Weights of a small mixture-of-experts language model, trained from scratch on English Wikipedia.
Size: 11 layers, width 320, vocabulary 32768, 55.9M parameters.
Experts: 8 experts in each of 10 layers, 224 SwiGLU neurons an expert, 2 picks a token, a softmax router.
Training: a variant of Muon for the experts, 281M tokens.
Below are experts of layer 4 (counted from 0) of a mixture-of-experts language model. Rows are named router (the router's row for the expert), gate (a neuron's input weights, with its number), up (a neuron's input weights, with its number), down (a neuron's output weights, with its number) and show model dimensions 160-239. Each number is 128 + 32 x the weight over its row's rms, rounded and kept within 0 to 255.
After each expert's rows: "comes before" lists some tokens at least twice as common just after its tokens as in all text; "mostly gets" lists some tokens that are sent to it at least half of the time. This comes from a sample of Wikipedia text that the model never trained on. Tokens count by the router's weight.

# expert 6
router [133 130 142 183 112 137 126 106  98 111 142 110 175  89  67 163 153  97  67 125 143 137 111 151 100 130 112 158 120 191 156 109 151 138 116 109 161 148 150 118  69 135 154  81  87  68 131 109 117 165 107  75 154 129 166  84 134  76 152 116 111 101  98 138 142 175 168 190  83 161 129 150 103 118 125 139 116 153 146 119]
gate60 [116 136  74 163 153 143  64  70 110 143 148 127 102 118 117 110 123 159 127 144  49 140 101 162 105 130  85 159 120 145 101 168 124 146 138  95 117 181 125 116  91  94  68 120 167  90 102 147 144 147 140 122 121 129 167 155 123 147 124 167 148 192 184 153  95 167 153 132 132 132 100 191 119 105  92 154 195 144 111 126]
up60 [126 106 167 116 128 133 118 134 111 188 120 141 142 136  53 100 217 170 111 162 117 162 180 155 126 122 172 157 136 135  99 150 122 131 108 113  70 180 153 157 169 141  92 121 105 125 157 182 142 104 119 141 100 156 114  70  88 144 121 150 126 139 142  94  89  92 133 182 199 151 142 120  93 170  95 220  83 118  90  99]
down60 [ 65 110 112 120 145 103  71 130 181  85 163 105 110 132 123 139  87 125 104 137 129 146 142 105 135 138 124 113 145  96 142  74 129 134 168 191 121  99  85 152 107 152 115 112  98 147 139 128 122 103 171 102 117  98  90  94 200 119 123 155 136 163 114  47 107  91 149 110 125 129  87 173 121 137 111 133 135 113  83 196]
gate61 [125 101 138 194 135 132  48  95 146 190 154 150 151 108 125 147 142 123 122  82 141 154 121 145 122 127 134 189  87  91 102 206 143  95  66 135 146 191 166 106 133 167 140  68 147 107 115 166 143 119 137 105 149 136 124 127 174 117 119  55 112  77 129 125 118 134 150 139 119 173 138 198 185 124 101 142 138 123 204 115]
up61 [103 170 138 121 191  91 120 144 106  58 112 120 127 157 147 120  84  87  91 141 106 153 102 155  58 144 235  90 117 119 143 141 124 122 116 139 113 101 111 159 104 101 111  99 127 116  98 111  89  96 137 151 134 130 121 123 167 162 149  80 138  79  97 172 101 102  91 176 118  80 168 169 110 126  74 137 143  84 139 102]
down61 [ 90 131 126 190  92 118 161 109 123 156 156 130 105  79 129 146 133 121 141 100 164  24  92 130 163 156 104 129 125 111 125 102 127 123 170 105 139 159 160 139 152 153 135  97  63 113  98 112 128 184 171 159 130 121 180 101 145 200 125 125 108 149 135 118 148 164 153 110 170 147 104 119 136 122 196 163 120 171  61 107]
gate62 [ 62 156 184 117 126  86  66 157 141  97  92 128 111 107 195 126 159 140 160 119 152 107 164 120 159 151 110 152 109 104 164 130 115 150 184 160 135 177 135  87 117 128  56 160 119 105 101 122 104 121 104 144 138  92 122 126 119  76 110 161 162 122 125  74 163 154 123  55 150 107 112 103 117 173 104 125 133 119 115  82]
up62 [129 148  93 107 116 159 172 126  97 138  89 133 120 128 108 129 138 144 148  73 145 155 151 196 150 122 154 130 144 158 128 138 132 102 112 117 180 125 156 119  95 153 140 132  75 119 110 142 133 167  79 120 122 127 101 165 137 130 110 148 112 129 115 114 162 186 145  74 125  76 130 186 199 130 173 140 211 100 141  97]
down62 [142 149 151 148 161  80 119 112  76 119 111 113 162 129 123 168 129 149 117 137 131 137 135 137 113   0 141 131 139 126 124 145 133 146 127  81 124 168 128 119 107 129  89 104 165 104 166 143 138  97 149 145 136 139 155 152 141  60 155 118 131  96  80 130 112 147 111 147  91 163 104 134 112 142  91 125  95 120  96 126]
gate63 [157 116 142 102  83 113 115 137 104 165 123 152  96 148 172 125 166 118  86 126 136 118  80 170 164 135 115  82 132  82 128 136 102 152 128 130  99 153 147 159 124 163 121 119 152 121 133  96 195 114 128 182 134 131 125 118 145 145 154 151 144 147 136 142 196 107  98 136 163  80 166 170 200 123 168  82 128 123 121 125]
up63 [113 178 105 170 122 165 145 175 125 185 120 115  76 157 132 200  99 121 132  88 153  96 116 152 104 127  88 136 117  91  77 115 120 117 114 141 101  70 188 114  89 124 163 165 181 167 147 160 109 119  98 132 170 187 114  92  76 135 153 101 152  61 136 148 166 124 180 158 109  95 145  67 153  99 138 150 110 193 146 127]
down63 [130  97 114  87 136 140  75 202 122  84  79 148 168 177 187  81 128 109 135 106  95 134 132 137 120 149 118 126 161 101 189 123 157 135 104 126 153 127 118 112 186 115 139 105 148  93  95 131 124 146  82 160 159 147 103 128  85  76  90 159 126  98 146 159 113  94 141 162 118 152 175 112 119  92 120 138 157 100 175 104]
gate64 [142 106 121 176  98 154  57 175  83 121 102 191 155 105 115 138 128  75 123 137 141 127 134 202 150 131 137  86 148 117 136  77  90  97 166 156 117 113 173  93 126 158 130 174 165 111 101 164 131  85 126 110 120 134 144 154  68 140 108  63  73  73  98 134 101  92 154 195  65 132 128  89  87 163 111 137 152 148 104 149]
up64 [166  90 139  78 116 137 158 170 134  93  72  71  97 105 164 109  87 108 149 167 203 123 142 163 141 128 116 183 128 138 121 132 120  92 138 125 117 127 108  80 121 150 104 145 123 135 155 123 103 148 179 108 148 121  73 107 144  78 103 151 118  84  74 157 184 121 130  87 109 140 131  99 131 106  91  71 171 190  86 145]
down64 [107 146 141 131  96 169 145  44 102 128 139 150 168 149 163 142 147 146 165 149 104 154 108 163 142  80 151 115 140 175 144 126 134  95 144  95  91 118 167  90 101 151 105 126  86 125 104 131 154 158 168 151  81 126  86 117 134 100 145  95 177 133 116 127 150 197 140 151 113  90 101 113 121 132  89 172  68 196 168 111]
comes before: " ", "==", "===", "The", " season", " first"
mostly gets: "==", " \"", ".\n\n", "===", "°N", "===\n\n"

# expert 1
router [164 108 106 184 114 161 190 157 184 122 131 154 117 127 159 140  94 168 129 151  98 164 127 123 157 114 102  96 152  39 142 196  82 106 108 128 154 125  88 130 118 169  93  75 145 142 150 166 161 143  75 145  60 143 156 102 161 135  95 107  92 103 111 176 177 155  95 118 115 125  88 132 100 108  99 130 109 226 163 103]
gate6 [140 164 154 153 121 101 104 156 187 165 108  90 129  80 132 128 163 142 208 126 124 136 154  96 132 116 132  84 140 151 150  67  98 125 114  90 186 130 101 146 149 190 170 171  90 120 118 137 121 140 124 147  85 118 106 144 159  88 135 105 154 125 147 141 160  83  96 187 114 152 119 159 138 126  93 101 176 155 112 105]
up6 [127 119 105 138 108 121 149 102 129 147 112 102  57  82 146  88 170  81 163 123 131 107 125 138  96 142 100 146 145 134 126  80 110 144 124 120 146 157 170 129 157 128 143 105  79 123 174 111  68 119 134  96 176 101  67 104 124 101 164  78 120 140 140  99 133 130 162 139  89 125 117 191 108 152 144 135 136 143 121 159]
down6 [152 113 122 153 127 164 108 144 133  97 200 139 143 104 129 146 107 162  44  74 103 101 149  94 117 106  98 142 120 151 157 164 138 169  87 147 133 200  75  85 209 125 110 158 127 121  97 148 143 117 141 136 176 216 107 112  83 207  91 136 130  53 127  69 133  94 202 121 124 121 177 170 132 130 162 168  72  88 101 145]
gate7 [115 117 103  91 126 137 101 228 173 148 106 151 102 141  71 137 111  84 156 113  74  97 150 117 126 132 102 156 131 116 125 116 117 109 116 120  85 120 125 147  61 148 142  78 127 146 179  88 138 165 112 167 176  84 139 162  98 183 124  71 147  85  88 128 175 108  59 142 124 133 142 175 111 121 119  74 179 149 122 186]
up7 [ 89 101 116 120 131 122 106 199  88 132 131 183 121 113 140  67 159 131  93  97  44  95 108 133 153 139 159 118  81  96  99 120 120 129 127 126 171 137 154 150 154 134 141  78 156 162 128 103  95 182 192 150 155 124 112  88 129  98 121 148 171 142 129  97 162  86 148 117  97 175 114 169 160 143 104 117 173 160 150  15]
down7 [166 143 100 174 111 124  98 157 115  89 121 132 129 121 146 145 123 136  67 156 129 165  92 121 142 188 112 145 141 130 128 179 216 205 145 132 136 127 138 113 111 114 124 118 120 156 122 142 132  87  95 116 119  87 157  76 151 119 113 159 131 135 128  60  85 108  94 157 150 128 119 141 106 174  52 120  92 111  86 187]
gate8 [129 108 182 116  91 188 147 174 102  96 148 138 106  75 128 123  94 167 136 180  85 139 157 142  78 141 152 103 130 148 161 116 125 128 126 117  87 157 138  99 136 120  99  76 147 159 108  94 180 188 130  92 174 138 167  78 138 145  88  93 124 138 120 132 103 171 130  81 107 182 117 133 135 161 112 128 149 139 114 112]
up8 [112 187 143  84 120 143 122 159 149 109 193 167  67 108 131 102 140 129 196  95  66 153 115  97 128 125 144 169 168 121  86 119  94 121 148 136 115  78 144 131 144 167 132 192 142 128 153  97 144  80 144 148  91  98 132  75 119  94 171  75 130 134 184 147 135 159 134 107 161 119 121 123  81  60 172 109 101  88 121 116]
down8 [113  93 148 170 159 147 144 105 152 135 108 149 138 152 196  97  70  58 112  98  83 102 110 126 201 234 170 128 143 172  61 139 163 132 147 124  62 147  78 154 214  98 130 125 150 118 188 134  47 150 183 116 184 161 136 157  96  73  79  95 138 147 171  95 120 115 138 102 104 144 122 123 118 122 102 153  89 173 138 162]
gate9 [148 113 118 156 110 131  93  97  98  91 134 115 119 101 138 170 159 103 130 131 173 147  71 158 111 128 127 116 118 198 111 157 134 137 167  78  61 118  72  86 119  98  89 147 135 163 124 109 121 103 142 137 102 115  73  85 132  97  78  84 151 139 136 128 128 137  98 115  56 145 179 169 108  66 135 123 171 129 150 152]
up9 [ 70 126 161 176 129 106 151  96 106 129 140 119 128 122 127  75  96 126 164  85 175 143 129  97 123 106  89 193 153  96  70 121 173 158 156 172 181 145  82  66 126 147 117 137  84 136 149  95 163  99 120 128 164 111  96  75  80 202 130 118 127 112 123 120 168 106  82 130 127 126 195 136 138 138  76 132 183 196 152 136]
down9 [ 65 173 113 112  75  92 122  69  98 142 178  74  95  60  97 155 119 115  77 114 144 147 138 160 135 143  97 160 151 153 122 119 135 135 194 156 122 108 108  95 152  86  89 185  96 113 125 177 106 121 145  97 218 122 120 125 122 129 137 230 194 187 102 131 131  61  98 153 105 128 114 166 139 101 152 192 157 106 194 175]
gate10 [148 156 114 124 174 142 165 218 170 140  96 107 164 130 128 119 123 131  75 137 155 116  79 108 141 139 176  94 159 133 196  82 127  62 101 114 131 108 126 120  85 143  36 111 118 137 195 215  72 113  67 158 159  52 113 104 176  95 141 142 165 147 117  91 144 155 125 150  84 144 128 118 131 116 156 157 202 164 161 118]
up10 [122 100 103 144 112 140  77  54  50 153 142 157 168 126 109 113 104 129 142 114 148 159  96 134 136 110 101 173  92  99 110 226 160 166  83 129  96 144  90 142 158  98 148  98 110 154 153 116 161 156 116 132 123 143 206 132 136 114 137 116  69 149  96  86 154 115 155  89 113 132 115 143 122 133 133 186 130 104 132 169]
down10 [148 162 133 184 151 106 140 153 155 149  64  77 157 107 160  97 114 135 168 108 143 169 123  76  95  85 181 142 134 125 137 185 115  79  83  98 138 101 120 141 133 139  88 120 115 135 122 142 102 132  58 109  96 130 128 133 117 106 114 110 119 117 123 117 146 144 113 188 176 100  67 123 165 110 147  83 159 179 108 116]
comes before: " |", ":", ")", ";", " |\n", "–"
mostly gets: "°", "′", " L", " s", " km", "°W"

# expert 2
router [173 118  68 114 107 142 174 139 157 146 103  94  94 230 227 119 130 180 131 110  99 163 134  84 120 105 104 129 148  84 111 151 112 135 175 107 184 109  93 153  71 130 136 164 178 126 156 116 138 150 118 113 114 141 160  60 106  89  69 143 111 151 120 141 101 158  95 191 150 146  67 122 128 123 158  94 168 161 150 106]
gate6 [178 133  83 140 138 148 122 129 149 159 124 147  83 118 145 116 122 114 101 114 161 119  99 107  76 120  60  51  49 186 129 125  96 137  72 147  98 113 187  89 110 167  67  98 148  88 132  92  81 143  93 122 159 110  67 124 162 131 130  94  87 150 168 202  89 102 121 142  85 104 123 157  98 124 121 138 171 161 137 194]
up6 [115 128 131 136 156 138 136 195 164 126  95 162 140 111 139  43 107 109 136  87 111 112 143 170  85 130 116 138  97 104 126  91 103 120 162 122 181 140 155  84 184 140  87 113  75 109 154  63  88 176 149 121 121 118 101  75 118 124 159 114  91 123 138 166 120 171 210 162 163  56 135 108 117 138 192  94 158  84 130 145]
down6 [ 67 152 123 136 147 150 116 182 152 139 121 168 144 178  96 152 158 183 115  99 125 154 107 111 104 143 158 129 148 116 166 187 152 151 152 111 140 142 134 138 170 166  40 155 148 112 172  68 114 122 110 125 151 124  99 168 163 166  78 166  85 112 122 166 111 158 179 119 151 157 169 125 167 137 106 128 189 136 136 188]
gate7 [129 125 164  97  99 158 130 127 147  86 114 109 109 163 127 145 173 127 168 175 116 130 128 137 104 113 119 192 136 116 107 181 168  93 112 109 128 128 150 119 121  91  95 142 148 167 154 148 101 148 126 124 107 118 162 106 100 146 111 113 111 101  54 177 195 106 157 110 172 141 103  42 145  46 108 122 153 133  92 135]
up7 [126 117 153  84 168 118 160 149 106 140 129  78 119 122 122 134 149 104 151 166  76  96 163 159  95 174 136 173 132 138 153 178  78  51 109  62 160 179 180  95 111 135 121 133 163  97 147  96 127 105 190  67 123 160  99 121 131 149 150 104 102 119  62 151  99 169 189 155 100 101  74 117 105 136  55 139 118 127  99 167]
down7 [ 84  72 110 136  75 147 129 127 113  89 132  99 164 106 137 126 158 136 112  62 187  38 121 126  95 121 115 147 120  96 165 141 102 170  96 143  86 174 160 106 151 110  50 126 135 181 105 121 155 123 158  88  86 132 174 123 111 114 124 132 159 156 107 165 102 159 126  77 144 123 138 147 109 131  67 142 105 124 166  98]
gate8 [ 84 130  97 151  68  99 125 104 134 119 135 136 139 118  79  99 133 139 142 123 110 159 160  90 155 145  98  99 101  84  91 144  97 185 142 123 119 158 117 172 131  66 112  91 149 115 130 104 155 111 186 191  47 148 106 165 144 119 150 115  93  77 164 152  46  87 140 142 166 169  56  96 145 129 133 111 164 135  85  93]
up8 [173 107 116 134 106 134 135 175 155 160  70 153  98 147 140 199 131 115 111 140 113 149 189 136  97  94 160  84 130  80 139 157 112 111  93 114 117 141 109 104  49 157 160 135 115 149  96 101 127 131 183 141 118 127  94 121 180 160 180 163 138 185 186 189 131 155 193 148 133 121  90 140 104 159 105 135 178 100 194 150]
down8 [149 158 100 128 144 109 166 129 105  85 133 127 116 138 122 146 140 125 127 137 111 116 106 126 106   2  90 168 106 131 105 150 141 115 125 105 127 137 111 148 163 121 123 118 148  93 135 130 140 118 109 135  90 141 170 131 113  97 161  79  93 121 123 148 113 140 135 164 104 146 126 108  96 130 139 113 128 146 136 102]
gate9 [176 125 141 115  62 114  77  99 156 139 116 136 163 144  89  96 100 141 142 163 127 120 145 173 105 108 135 114  94 122 164 128 138 188 137 101 147  99 120 121 173 149 118 132 109 129 105 133 115  61  73 127  78  94 124 143 153 134 203  93  90 111 120 149  99 183 155 212 120 177  79 156 115 135 133 113 144 129 107 128]
up9 [123 140 101 132 144  98  89  74  59  78 137 116 151 141 117 122 114 137 160 149 159 141 125  57 125 116 172 108  96 137 141 140 149  83  72 168  88 146  95 112 134 159 137 136 193 184 124  95  97 116 159 187 152 148 140 184 105 135 183 102 115 118 167 115 165 135 101 124 167  79  92 127 106 105 163 101  72 114 126 112]
down9 [133 122  37 141 143 109 110 161 185  67 125 118 129 129 157 127 118 103 134 101 196 109 140  80 141 205 159 107 139 133 159 132 179 140 132  93 113 122 134 112 137 166  98 124 115 176 145  85 132 112 130 111 158 108 117 129  69  96 183 127 138 170 108 115 121 128 160 100 140 176 153 150 130 140 174 183 127 107  94  87]
gate10 [123 150  75 105 144  48  87  99 171 121 159  91  90 141 120 171 136 114 106 105 110 109 123 181  24 125 113  90 156 140 125 159 125 135  85 129 127 124  86 166 123 113 166 156 160 112 108 103  94 109 114 129  76 116 162 175  58 207 121  91 188 165 146 188 156 181  98 100 115 111 150 142 119 168 123 181 133  85 139  41]
up10 [ 89 129 105 101  97 122 157 120 122 181 159  82 148 146  99 116 118  93 120 137 174 114 176  89 120 133 115  93 123 140  92  51  87 102 160  87 144 144 148  76 170 155 142 150 145  78 124 132 161 134 142 116 154  71 102 120 141 114 144 106 137 111  76 119 127  81 119 135 150 176 143 135 174  97 170  56  73 100 123 117]
down10 [111 108 117 183 154 155 136 182 124 189 143 119 155 135  99 108  90 180 137  92  77 135 125 178 117  68 102 119  88 187 119 102 121 115 142 124 171 136 116 125 131 182 145 111  81 178  62  75 184 140 146 179 140 106 126 223 227 160 112 111 125 135 192 152 102 124  96 137 143 170 159  77 169 132 103 127 157 131 130 119]
comes before: "1", "0", "2", "9", "3", "5"
mostly gets: "–", " ", "_{", "′", "°", "1"

# expert 0
router [103 130 153 126  98 103 144 174 134 158 145 153 104 108 113  93 117 116  74 119  92 102 148 152 175 140 141 141 112 115 146  95 115 115  84 162  93 184 151 135 190 155 158 175  97 134 150 183 155 139 113 159 153 124  31 150 123 144 126 193 131  74 167  80 129  87 162  52 150  81 166 118 182 102 151  96 148  83  93 101]
gate61 [141  54  68  94 148 114  98 113 189 128 113 132 146 144 153  98 156 137 115  92  80 164 125  94 156  81 148 118  93 168  88 154 129  94  88 165 165 133  86 171  97  82 135 142 120 151 195  92 131  91 120 169 147 122 154 105 158 104 144 131 146 130 139 189  93 158 113 125 169  82 135  81 185 110 113 107 173 110 131  80]
up61 [ 88 129  81 126 120 176 103 105 149  66 159 100 129 113 126  92 152 125 180 162 119 147 104 140 135 139 157 116 130 143  87 125 143 165  85 125  83 166  59 114 111 151 140 113 153 123 134 118 138 153 109 159 113  99  83 134 135 128 155 154  73 133 145 112 142 162 119 130  98  66 179 158 176 141 154 205 164 120  94 146]
down61 [ 83  95 116 133  80 108 116  89 141 104 143 114 163 113 106 143 182 133 124 153 107  49 119 156  72 151 142 109 117 119 143 130 137 122 134  68  69 126  89 147 204 125 137 122 135 108  97 119  77 177 147 175 132 112  85 102 123  76 206 191 129 118 140 122 175  78 133 127  87  82 179 127 117 107 159 133 144 115 117 164]
gate62 [157  82 152 123 167 136 128 100 183 138 154 114 100 144  79 105 135  64  85 101 104 109 129 112 113 147 178 101 165 131  91 146 142 110 124 173 104 123 141 112 110  81 151 129  64 134 130 175 179 158 176 120 138 121 116 120 167 121 146 160 170 174 137 108 175  77 141 117 106 105 163 128 110 211 150 143 156  81 171 187]
up62 [120 138 107 141  50 154 145 189  99  98  81 168 110 184  91 126 191 131 121 108 148  74 130 163 166 137 108 121  96 126 152 170 106  74 172 160 163 137 119 149  84 113  91 123 185 133 118 110  85 166 146 173 123  69 162 126 125 147  48  81 142 133  97 153  90 127 169 120  84 137 118 162 157 154 128 159 167 108 104 132]
down62 [146 143  82 133 127 131 144 171  87  55 144 122 126 152 200 141  93 112 140  67 164 123 111 130 183  97  80  99 142 117  92 123  97 129 141 132 146 146 134 105  92 113 140 120 132 135 109 180 138  89  93 159 142  98 110 135 106 122 124 116  94  85  67 128 136 101 127  87  91 112 125 180  80 146 116 129 118 113 112 154]
gate63 [101 136 124  85 150 178  93 155 124 110 159 119 148 159 124 159 152 164 150 120 167  95 120 119 166 137 105 124  95 140 111 142 175 116 101  94 137 190 118  87 176 121 119  83 110  91  71 170 202 149  75 107 155 202  81  86 113 134 146  78 138 158 126  91 117 140 112  84  62 146 172  86 101 149  84 119 165 165 135 159]
up63 [128  82  67 125 130 128 112 131 106  78 130 153 161 134 119 143 169 142 162 111 117 121 156 149 119 134  82 161 114 168 109  70 106 104 174  95 121 119  91 153 175 168 117  70  72 205 159 104 107 144 144  69 137 115 192 107 120 102  92 155 126 113 118 122 149 141 172 178 139 177 176 148 123 172 118 156 120 111 161 128]
down63 [140 158 144 134 133  85  92  97 136 131 166 142  95 137 106 170 114 135 142  85 132 150 106 102 150 134 108 159 128 140  89 131 117 145 151 114 113 125 151 128 135  96 145 113  96 159 144 118 142 131 128  98 160 131 152  82 194 108 151 133  86 128 106 110 127 196 143 133 155 193 105 114 134 139 234 188 150 112 151 134]
gate64 [108 153  99  57  86 197 114 168  85 125 140 117 147 118 151  92 117  84 117 137 111 163 140  98  99 155 111  94 133 143 170 150 133 136 147 156 140 101 166 153 131 165 156 123 113 156 115 157 171 129 159 139  79 118 129 166 152 145 138  76 127 171 150  98  71 130  94  79  86 122  89  75  75 126 179 104 134 162  79 119]
up64 [116 147 110 181  78 105 141 128  55  87 113 146 177 164 140 128 118 138  96 126  53 150 162 123 169 141 106 130 149 163  58 107 114 157 144 179  68 147  91 109  96  92 116  89 132 154 133  99 149 144 104  98 174 112 124 150 103 217 109 143 121 188 159 127  66  84 107 178 110 153  98 126  82 144 116  68 108 112 140 176]
down64 [107 143 105  88 191 111 209 144 138 171 159  89 110 157 186 153 167 109 126 138 135 121 165 186 120 118 159  68 127 102  97 142 144  98 142 114 172 162 132 107 168 138  94 126 159 125  92 108 144 179 131  97 129 133 112 116 168 101 125 160 126 128 147 125 103 130 143 135  63 175 109 125 110 101  96 116 166 147 139  89]
gate65 [159 111 128 112 136 138 197 195 115 165 142 135  92 121 177  87 145 147 110 164 129 122 143  68  82 136 166 150 149 100  69 127 140  89 114 105 157 100 132 152 160 152 134 135 118 170 188 125 133 131 171 136 171 122  77 142  82 178 136 109 129 152 164  99 112 126 132 100 139  94  92  89 151 135 125 121 137 152 165 146]
up65 [111 100 114 134  78 104 132  56 140  80 141  97 172 128  93 165 161  90  91 118 129  74  94 108 134 145 137  65 124  62 182 146 125 156 108 115 120 158 134 121 113  64 146 137 103 139  93  89 137 120 128  76 127 133 194 100 120  88 151 187  83  57 136 189  97 138 100 209  76 161 182  94  92 183 164 104 126 123  84 136]
down65 [120 119 150 116 189 130 140 154 191 159 101 114 101  95 166  37 180 170 119 151 142 130 173 160 110  51 109 167 129 154 107 138 112  81 135 143  96 127 106 108 124 190 139  98  85 146 128 158 128  67 184 204  78 106 184 137 124 122 164  94 174 190 133 135 136 167 143 119 107 169  76 223 126  97  92 175 121 108 193 146]
comes before: ",", " (", " was", "\n", " and", "'s"
mostly gets: " he", " they", " she", " can", " Park", " who"

# expert 7
router [131 122 124 122 134 162  89 147 138 141 122 114 170 100 117 147 132 118 178 153 144 134  90 158 106  95 145 160 140 188 148 137 186 126 132  85 159 149  92 115 150  75 116 105  85 105 159 143 113  44 125 120  91 131 136 112 151 198 168 121 101 152 192 133 129 160 114 172 159 166  77 112  25 206 109  98 137 143 145 111]
gate6 [122 183  98  85 150 144  90  68 158 142 108 132 137 146 124 122 159 125 178 106 180 155 139 121 111 123 113 150 144  90 134 122 134  96 163 140  99 108 105 124 114 165  94  88 171  97 158 174  95 126 130  89  71 112 109 143 200 143 147 157  93 153 123 153 178  94 150  88 127 145  80 155 138  92 187 125 140 159 100 171]
up6 [125 143 121 100 129 154 111 151 140 117 140 135 134 108  97 115 116 121 154 150 135 125 128 135 136 137 144 166  85 100 140 166 157 181 108 175 117 144  99 117 130 120  88 158  79 118 132 168 163 116 139  76 137 147 135 130 135 131 176 132 129 169 133 119 177 161 112 127  99 106 128 164 109 155 157  84 163  92 116 188]
down6 [137  98 148 102  84  40 149  78 115 144 147 160 145 131 103 126 165 102  47 134 124 168 104 127 142 104 147 172  70 139 166 119 112  76 166 106  73 137 148 119 220  78 147 154 148 115 136 163 142 142 174 141  76  63 161  94 139 167 131 152 153 127 110  93 127 131 148 111 122 121  94 105 119 123 166 176 151 142  93 186]
gate7 [151 218 157  97 140 134 131 134 144  82  87 109 100  77 145  97 100 154 149 114  85  97  92  98 152 122 152 134 142 139  78 170 131 120  70 142 157 128 173 101 164  92 115 162 103 131  94 119 132 127 197 106 147 146 152 104 153 147 100 130 177 128 134 154 107 210  95 101 124 166 120  89 133 121 137  77  57 106 104 111]
up7 [ 98 182 101 142 120 122 122 122 120 149  61 132 156 158  75  87 116 178 128 178  55 104  84 133 121 122 170  98 115 228 109 113 170 128  99 135 160  91 173 134 120 167 168 139 163 126 115  86  99 120 112 142  84 112 134  78  95 175 121 141  87  73 131  68 133 126 128 149 115 175 179 101 137 127 149 145 116  87 110 131]
down7 [ 82  98 157  99 196 114 106 152  95 130 177 159 107 148 143 163  89  76 142 174 162 106  97 102 110 109 142 126 167 122  83 149  59 105 100 126  63 117 164 114 199 150 101 164 119 107 117 123 138 149 111 115 156 143 121  68 205 180  83 100 133 105 165 116 130 193 120 158 156  90 142 103 123 177 139 106 135  67 124  96]
gate8 [130 120 167 129 121 122 114 108 182 126 189 154 120 104 194 145 166 125 119 104 116 149 141 141  47 136 147 134 151 141 131 137 114  98  85 100 157  91 164 157 116 125 149 142 110 136  65  97 151 167 127 146 164 112  98  99 186 165  91 132 151 150 164 112 100 165 124 122 131  98 157  76 131 141 137 120 159 136 149 125]
up8 [134  65 121  56 144  35  74 169 104 161  95 186 129 103  80 139 109  98  89 189 116 177 121 118 177 116 125 152 117  87 160 108  78 101  93 149 117 209 129 123 120 126 113 127 120 155 103 119 157  94 135 120 171 123 190 165 153 163 127 121 136  95 115 104 103 124 115 111  81 105 142 169 136 131 139  98  94  97 159 158]
down8 [208  69 103  78 169  86  64  91 113 131 168  98 154 169 205 170 117 147 122 142 130 120 146 139 129 136 120 148 113 130 126  79 135 115 148  82 125  73 175  78 137 119 109 174 156 154 139 127  81  87  32 153 111  71 128 150 146 117 133  76 151 138  72 126  98  97 142 179 138 158 143 154 140 120 134 136  99 126 134 123]
gate9 [122 128 135  82 118 128  97 130 169  97 108  95 126 130 199  94 132 191 140  97  49 114 158 133 128 111 166 145 144 117 117 121 148 158  54 127 119  90 144 110 120 110 141 139 114  96 166 180 148 177  97  84 138 147 174 133 140  78 143 152 120 207 173  96 136 141 164 131  98 123 186 233 131 118 142 135 113 177 121 168]
up9 [134 125  81 120 125  75  73 141 174 100 149 157 152  76 155 101 155 137 191 167 159 109 138 165 139 144 138 150 174  99 106 158  49  66 140 160  63  88 160 146 108 129 143 109 120 155  97 151 155 178 127  26  98 183 133 109 165  81 139 151  67 135 112  79 123 195 137  83 148 126 127 123 116 120 118 158 102 148 108 142]
down9 [151 126 172 103  71  94  98 136  65  99 142  90 149 162 114 118 190 181 154  93 132 144  52 144 143  83 125  95  91  94 167 102 154 214 162  89 124 129  88 129  70  78 118 170 192 106 118 127 152 106 108 129 124 105 137 128 115  93 137 143 121 109  72 116 136  72 147  96 121  91 134  72 124  83 138 107  71 161 151 148]
gate10 [ 75 104 127 130 138 145 140 138 149  60 162  77 158 128 124 138 160 137 101 121 169 115  86 114  87 145  75 139 101 182  99 118 153 121  85  95 134  71 128  95 123 133 176  80 140 111 154 109  95  84 140 146 130 124 131 101 127 107 139  92  94 128 106  50 124 196 110 125  97 140  63 166 121 115 123 161 180  65 142 119]
up10 [147 111 103 112 105 124 199 156 154 135 110  89 118 125 160  68 137 137 111 109 152 107 133 158 117 124 232 125 134 124 116 151 162 146 112 109 125 111 163 147 122  95 140 107 107  93 103 105 142  89 114 188 108 148 122 106 125  94 154  96 176 142 153 100 179 101 132 166 133 100 140 174 163 104 149  97 153 138 155 122]
down10 [171 133 120 142 170  73  86 134 171 154 159 114 148 137 123  84 152 186 122  86 146 152  81 154 143 113 157 128 146 168  65 116 115 132 153 106 118 110 219 130 142 119 108 152 195 182  80 112 129  76  26 116  77 178  68 127 146 114 118 121  66 100 108 117 165 110  94 154 151 117 188 161 102  85 153 181 120 116 155  80]
comes before: "-", " ", "|", " The", "==", "The"
mostly gets: " |\n", "\n", ")\n", ".\n", ".\n\n", "==\n"